Experts of a small language model.
Experts: 32 experts in each of 10 layers, 192 SwiGLU neurons an expert.
Training: a variant of Adam for the experts, 4647 steps.
Below are experts of layer 3 (counted from 0) of a mixture-of-experts language model. Rows are named router (the router's row for the expert), gate (a neuron's input weights, with its number), up (a neuron's input weights, with its number), down (a neuron's output weights, with its number) and show model dimensions 288-383. Each number is 128 + 24 x the weight over its row's rms, rounded and kept within 0 to 255. Numbers have three digits each.
After each expert's rows: a language model's description of what the expert responds to. This comes from a sample of Wikipedia text that the model never trained on.

# expert 10
router:136118111151124143095158159139119121139127095096116137151111158118129167084140061130175086093143127124083152124140129160098135127161121133127130108077128141147128104182136152156155146157150146122118148139142154112144099107138140154149130121169110099113121135154128118142098105145095120148
gate0:123129123157132168115101144106119105120098116115174149133096103155152107095151139131131116135158133103134151156114128171141135122129132133162084145155124144120092103132124162158137100152170097106127152130095160123118079102156161161081126094112136060114132115149106138122069138145087142192
up0:165175096141132138172142061148148130130121129124157101134149130101122142127126145101104190120150134177111105106169122136119115124146153147134169147103129142101162095146149078100103115130047174143105128125170136101109173135077127135131162122125145157123117095126137095123175092119125099125
down0:151114117146119139122183117149115157110106132159127143121122119162115157107144166104118182129103123111153116141120118100145083142126168092131125169101120089122122118117151134142144119127095137152148132132194160133098089167106180140155126120168159138161159125148112141152165129112096116156
gate1:088069158119133146122145104092182119081149114143125135134167095139130122100172114128119122109121128120152070169132088127160125112106122144142141142126134099064129155163082099125106131119103119109124135098101132134123137125124160096134160125148138158076159092152116099142135106116117107152
up1:135099122132126162088126142127139156136121125116132099076120108169163127115154094145150172143145119095140133123113125079089103155122108118127130093145146118166163163100132100134158154133161118137134118159184134129137144129121147123122142157161134151109092139154090165120118125150146109150
down1:182125128130112133116166121115176118150181150154167109110149120162074110123112123104119124118129102121118134162093121108106150112134114103138135118148144084138124144089138110087129086129162157122163107171130111114041128102144111137174101146124153123128145120131108088155119158165099129092
It responds to: Conjunctions and joining marks. Words and marks that join two items, such as and, or, possessive 's, ampersands, slashes, and the apostrophe in French d'.

# expert 1
router:144122149211158128129148115148139099163137116130149070084097145126148140114109116115125109143103126102106128157142148136135111136143139095133082116117123162116115085159127108130080122128144137138137122163126150105103127138126162142118132182097112134101169131122159149117135122143135118131
gate5:135140155186114123113143130070145186126144125132165130130147135099113134112157138128102113086096118137125118147153158114143133136122137133153078169122116144119141105130161113126128143095078120123122095129146127143140146102127129133130117112148146091089111121110117176113121166097138133156
up5:150119138166138150090125152157163141126138135111132134137159113176142104134097098102144112129146123138121105119141160068108160125176088086109115125168137126172092168120131116160103139123111146118123100143076129147081107111132083104118164140157138114144097136092103167166162104119092165123
down5:098114127172095154148123140122154128166162117128108174145187192122113093123156119137147134160115153120130095141149111126130180155145151126111114112110138130110132138104133149120129148083153150107089123129135138141120075148148106153157119113136125080103125133124103133153123126106135107173
gate6:187129131158129117121093158142116145098119119105099107141135114139127141126136138126092099111174148121111098133082137104154167087123129130093124110130123101058107105117146103122089149110094130119152109147140137141125153145142101103210098098125152167128152135088152136159089129164138146060
up6:111153110142088133124138117101094104137141125138124142094078165132127109113103194176155153101129105106143116105101111129098113098122144110096116144108161105160165118126181180143132141114120153107123093135117101120148150135117139164107142107155130129146151143144128155134158129096200155159
down6:116155147134120111126151160145159103141105160136117143115162122109115101139153145152086121137115132192168102094084082088105138167141177112151165152117154109150161153151095125156126155140155127139132134122156096170130113132127161128087083135091167129119107102081144093127119135115074177155
It responds to: Articles and determiners. Articles and possessive determiners opening a noun phrase, mostly after prepositions or verbs, such as the, a, an, his, their.

# expert 8
router:109130135118168135102123113145140102141120147135112145143127094128167130157146122143108130091142131146107137118158119142085109098130101152126137110118131169127116134107142141142128120114137136081174136178107139147117110099136094147142151122113161130169098114118136111164135127132112119134
gate0:122151131162123144105135159118131096148100103085168140119111102139128153135161127125143183136159133133103188139129114155088110119146149117140180145102125200118128095132140146119121122146136098103095121094104151119121120123155124088117075076116150138093148121116132144089114129152158148095
up0:124121134079136128149113091089116118156121078152124161160124131119178114189137109117134139119171179143130072151143121094139123153135141135153109107157104114124101111135111126106130119117126124091106127134086158089137138123156103099077128193131133116128114132135138129168116093097131090150
down0:129176150111133149102109147130141131126142101119163142123142127142079119104104188100092132154115127117117128141115169189135129111114152134142090091117127159079141134119178137138150121157113153130144125158125137139128147092140170123098110122134096101107182137169151120116146112135085136100
gate1:138126092166104083111142157136122133134085107080116128151113115159127130134115136134125126154105191133160132164152070139133111107087140128154110107141158168163089135104093143171148168099126126105169135177124080165133143119100097109133081151120140083135164153154124128171105151109137155118
up1:165136139155171126156138144147079146111122097102136114124125142144132091100123176111132157118131164118086115150148126141092114159154113138103103136133178101147168098122091122112163117102124080087155143118137096161122136075141144184125092147145142115118125148133116139157103124126121137111
down1:219136125145134147131121102132098102125127141151144103099162101112148109139110107126126128076118126144122178137106162092143098162162135125136125155172114097156127086158134113146147126136143111156128134172146128116154115083120110180098149132105153151120124141164138150164135132155126148140
It responds to: Function words, months. Determiners, as and that after prepositions or verbs in prose, plus month names after in or of, such as as far as, the, October.

# expert 9
router:137160081146110137104164120120106144156124153158150108153117161163173125147140139135094132148132155129149181133098107153189123111116107109085138098149174133185158121134122100129158087155149125119148096128146109091122099161179112079146133114108105167099162149134124161117169148142169160088
gate0:103120144108121136163146149125140147118124084173143137146107126125126170135178134149153121113126121135117136125138128170118096139173144163118108100140140122134151092093117134139137113089165110118146108151117135137128148101162113177093136128134161126144092108128092131103124124155133137146
up0:122138116121110135135125150109180155110111123135153134136109109082138109115100126107160175169139121151105142135113106125141108134177111166112133167119148090164139117115128130113094080117196179141183089172148128143126097128140117074097142137098168107141137085127112103110141095149116121108
down0:171151171147136123134126115132108162108133159132159117145142095124167152176084122073092134143091156129140118096124121168173167144121158108151135158103137110122143151126087098126165150121050098139125153092138117157147130134140194141159122126109141165148132130124154141129124104129153094103
gate1:086105134142118109139123129130150123136134128132144164132107108104140154119144105156169116125093125175135107154126115082161133117046115151128105100153134134109138152143139181119143157126132139112168100156100138144131090123141105108093153133182117141082130083107127149135146123124160160145
up1:121108124140123165144137121152139122142105128151128167112088116119143121139131097097148098086162109114120107140105104114153086148081112111083105106131127114143161116125104097133134126085135149087159155173136139121127137113090135101137117165128138123100148108125129134108143137089085067123
down1:193103107112156102141135120136127120130171103120116106096124115109072114167139116090133131122113146103122120150137124122127117157138102114111104103094107162088140112126178143148144109098106127121109136158121154108147140107127162154137153106105096131131164108181096103114124150110106100100
It responds to: Sentence-ending punctuation. Periods ending sentences and decimal points inside numbers, plus colons, commas, degree and minute signs in coordinates, and closing quote-period marks.

# expert 30
router:049121112091101139120110114124124082112098113158144149087138116162088114132104107168131116127161124151129117132120108148079108151134176105088117136167158140136134142099117176144162101141133107127093125130143078141112095133100109140144094111131137133122145106087162175089119171136100121090
gate0:156124112143099117148108133132104171132110106109133132103115114118095141112121124160123104129100109077084103129129065132128129168165128145173105142108117117145130115134138124169170179149144109142141126149162174101139140122167156140154130151140148104131130148092134148147154153110161153118
up0:117125100134112146139191153100118131146102183133149107197145125102121160105141122123108098104143137119143121140090098106159146116104143134131133141151095108153093076140116103128125151161141136134112101068141149095113158096112132135084165098163129104083109133128103147154130111185147124130
down0:104122109129111142142130085122158151130142135117076115140076124122138124113138172143168138108106143136142141157113174137171075144139136120111110118125148116131127130152141134144106081145127101116137153145144143071145125102132139085128107154140096125112112147147098130123115162130143165156
gate1:149160128118137106141179152128183155161129103144136125110137102148112161198133125113142128123093157140137152161136115133106106086121104147153116116120146131110061058111155142146116089151155122135102137122136147117142155176130119107133181095186104153098171131140116093171137124152126084154
up1:144126099136122136129140111124167115124121151124109110114183134158089106149121117141191141105150081165159118136104111125091161123171117077101174156135136121104108097074103152148143116109126154130149138133185102123114140160092091145148122107161096118148172164052121099128069145121131111110
down1:117131129114127104106134132122112111143121121087118153167167134135121097117137139142151133087121093105126148141128144109086136105092103117116135123138135119157151166129088186108113106136140133133172111047066095143084129086137086181139091141141146121126116101129185104100095141140113164120
It responds to: Head nouns after determiners. Common nouns following the, a or his, such as game, film, idea, city, album, scene, award, usually followed by of or punctuation.

# expert 29
router:158139119137119129147147123158109137106125168109114152121138157141163155088122078109125109122141131171139166100118143124123152150116135126115104162138110088131113107142124156133109166124106103138141098122136114155106127155166090081124137093136124130156157120101165116170131098104124159091
gate0:123118095132140153127160133160072117110122138148118076082153159112097148136100140101154097098140111129126126111119130128100169109100122098127083144149133129137141117122146125175083134120133122183154121128095139169157137130179106142150151122120132125106152110091125155132110116119145154120
up0:127115144156099172082118152145103105131157099097144107141125183112118165119103162120136121144103102094119133075121174158143117141113160087145133128109112133174151124132182118108133156167152122141129105091130089093104108097135133130107148132082108136119132124091082089136127130158178160124
down0:150126154105141128080144116138139098173099121100132129151133160115111133089136124150142144125119124149133109132138158099151105131120117177121128071115099092144129186112148104126125090172139135169140083137145188115151129155170154072108160124123085087076112138116133106143112141119113101135
gate1:154075128098140115084170165122138151085151111132121119121128118122138142149108125173123106164104101100139077077122094125127156074157129130107150128067094089135140101110124126115148099109152144143122097117118138153160130129115122113160131194122088132110151154130125104097144130158161108099
up1:110145103114135181152060133090133103153098156096176129125117128102149134115118135076134129146135121156163137146148119144122108168081135132114123180134107145075134120147153133143082162121107136115150120127138151166081150137162112082105105121085120126134132124160127119162111145079104153118
down1:070117100142088107131126172156134163115098112094120126137131123115116139117134167115161134109120128120130147162151069089121106128153111119153139127119106176138123070118159141157152101129163091131145114123147136147128144112133129130139131123116096154149136114125117106111133154153155132150
It responds to: Clause connectors. Relative pronouns and conjunctions starting a new clause after a comma or bracket, such as which, who, but, However, and It.

# expert 3
router:062163156127115142121084124157170135109179133121141125106155089165134079117132158148111167171166129127115126118126126087112105151109155142138140157168127103144143097145116129136136131106124112141159094134155105155120153106125149106149152122100149136170110109121101160140177182123142131104
gate0:111149135089127148102130116108148149123137161153122140088090129157178134103151138123131106125146145105113129143150130142125076133080105104088129128129130132156146112138133119069153132134137116162130118099129131134112093097157144101135127114084117148105100114119136103073134146122143106149
up0:113127152140153117118133126134138164122124130126130101098150115107117150106133110135146133095095108123122137116153097152139130136102118092108081122125129132107101170113155158066095146112100131123106159137080121146154149156103145153112114138150126084147132159150139105150152092135136114124
down0:147125110135161153171154115138174159119139107134123152167148141138157142101086132116115101111122159108098155098161112104152147151127128145133148153128088135128126104120156105122106142148117118108145153153137141155153172143131106182108157176140150111089149116094096082091149138155199080146
gate1:141089144097142135160154150123119144112121151130058134114114116139142135143154145147148165138106164169118164080131136130137129155138135141188117129153105136152157136135111146158119127131149143138192091151127105154146083119125105119104065170136160144129099112125176133131099108112180140121
up1:162150178140135093116175112109142117156136157098156106145158128115144137091133149131105094094120120138110161124122137165169090155167083100137129157144131141130139146096170129120096136125149110125143147120099136056130084144154135111136160113126100154162144148073098167140149144108118110134
down1:108117119127109110119122094092102166108129112166092156168135125100166173097149114132159176140126137096113115153137126146130122155110137148137144127203187162135137174158127148107126112129108116087133127081091154105132100129093106138158082106096132138110128133122135149134093151105131147119
It responds to: Digits, time words, pronouns. Digit pieces inside years and catalogue numbers, plus time words (time, year, century, ago), he/she pronouns and numeric magnitudes like million.

# expert 2
router:057145129168119116135129149148142118140148127129143118117122116119131139131115118149141113111139141110142123148168147074110145136110117150120124120126103116144094124138137137076153144154112110134096146113079114157158134137150157137081152147104124195152177122145095104099174166096155155135
gate0:136145151126115145109164136154109127095109110114091167114159121132125104168150103154133155128080089147127115101116128103115146137165125106104131131148103101105103132122127158130103138116174120113110118148101080138112130149146096167147154082118178140176125125160168105164106126131137120104
up0:120126114117144136092130126132127107061145149144146143163116124166139126165139157141098124153152166167142108047154139157136145127124172167151137164154107146164167118164102156122146102144085132151141152114124178089165124090134108146114086145101134125124129084131146144143124156132154125135
down0:153164152094150165119131121162137118107150115113061149137159102102129137163120109156130120125136166109142141126113161098152131150125102124127142118140140152168152105137140149145124116112113092116159112160121125145137140171118104148082106107092184078109094121158149116111107143122185128097
gate1:127107161106123122146149104145154145139137132108104151183185128161120115114119052156135162130111146131158109118098088119109088118113174163122146093132109117176127110147127094093118151123163147138150121151190138144164142139147140134193128130159105123155151155103124104106152138116107104104
up1:137111133092107121094123108122135131144064117112101118123157154102135161094112145091133144092120082178122125114146109122098140117132066146095132118103122144104122111166100123120149097104102139146139156115127147124125138120140098126145081135131092121103090130118119130138122089100127127112
down1:126103128172116103138144130126142130130151173125141104111119111142127124155142136152073138158150101090157155139151152138147149111092131135101131147135076049108111134154097175136115118138172129178163111095143145085134116161124135117126177156129111136110136156104129143147152113110129171129
It responds to: Table statistic numbers. Small numbers in sports and chart tables and census figures, such as goal totals, points and chart peaks like 6, 28, 87.

# expert 26
router:108099152098131127104118098118097125120133153117084082153139137142154077135095148115120152129087110145141121129065119097127148106120101160174178121123128130115130138122133105129129144100116119112121141141115093167165132147134142085148104161124138141159158179120144151119122135142172158151
gate0:128110242154142130113143096115161096139121149153133087141097096128140156174121106094138136136111134096140098202126099107176084120163139132130140136058117130116113161100161109117126124130145148147122151130141133160153131146116155140184109117174148119112137107138137138125086113087138088121
up0:111144073098089169155088049142135096109137124141148142167119087131121146149168144148123105153124133115113108111113180123141118115100107142129107160125145109113122144149092137116127117080077123109140132119158097091150096166115104082095155139115115137137135139162146133126134131165131127095
down0:154118131091125101121162135136125103123124130123133145120137131146113127131154076136154116095160099118169125155171119141161114135172123145111129148129145159098104155119130128128153115132137156156144159145158155104124141123159151140128165129108120106123126174136117177124113166171143136102
gate1:117139162162126137109129139105153110145151157133124152128098166103172145098138099125146120161131109098131137142138150164125139155134140096123134143172145146144137132173131086130130104150155125112157173157134114135101127059106157126099104076085168136128136098167130106114152114118119113147
up1:120126139146157171153158126150152100107137110122073147124089169161104098132164162106140145192102103104090077130126132099123131079115117072137150155141160120150155122138119104132143177150151132105159126123145079099133127105152130085121115148121125158164128113119143145168114120161105052133
down1:111155111125104192130127101118162104146144143118135107127160133113128113129154167133104146161140127146113149120084099138143136118131099144119184102133136088135142120102151137149144090120102142104162145123155120113115086147182170104105131162160162153094129132105113123097097111102107139101
It responds to: Descriptive verbs, units. Participles and units in infobox and stub text, such as located, born, built, described, km, °W, plus table divider rows.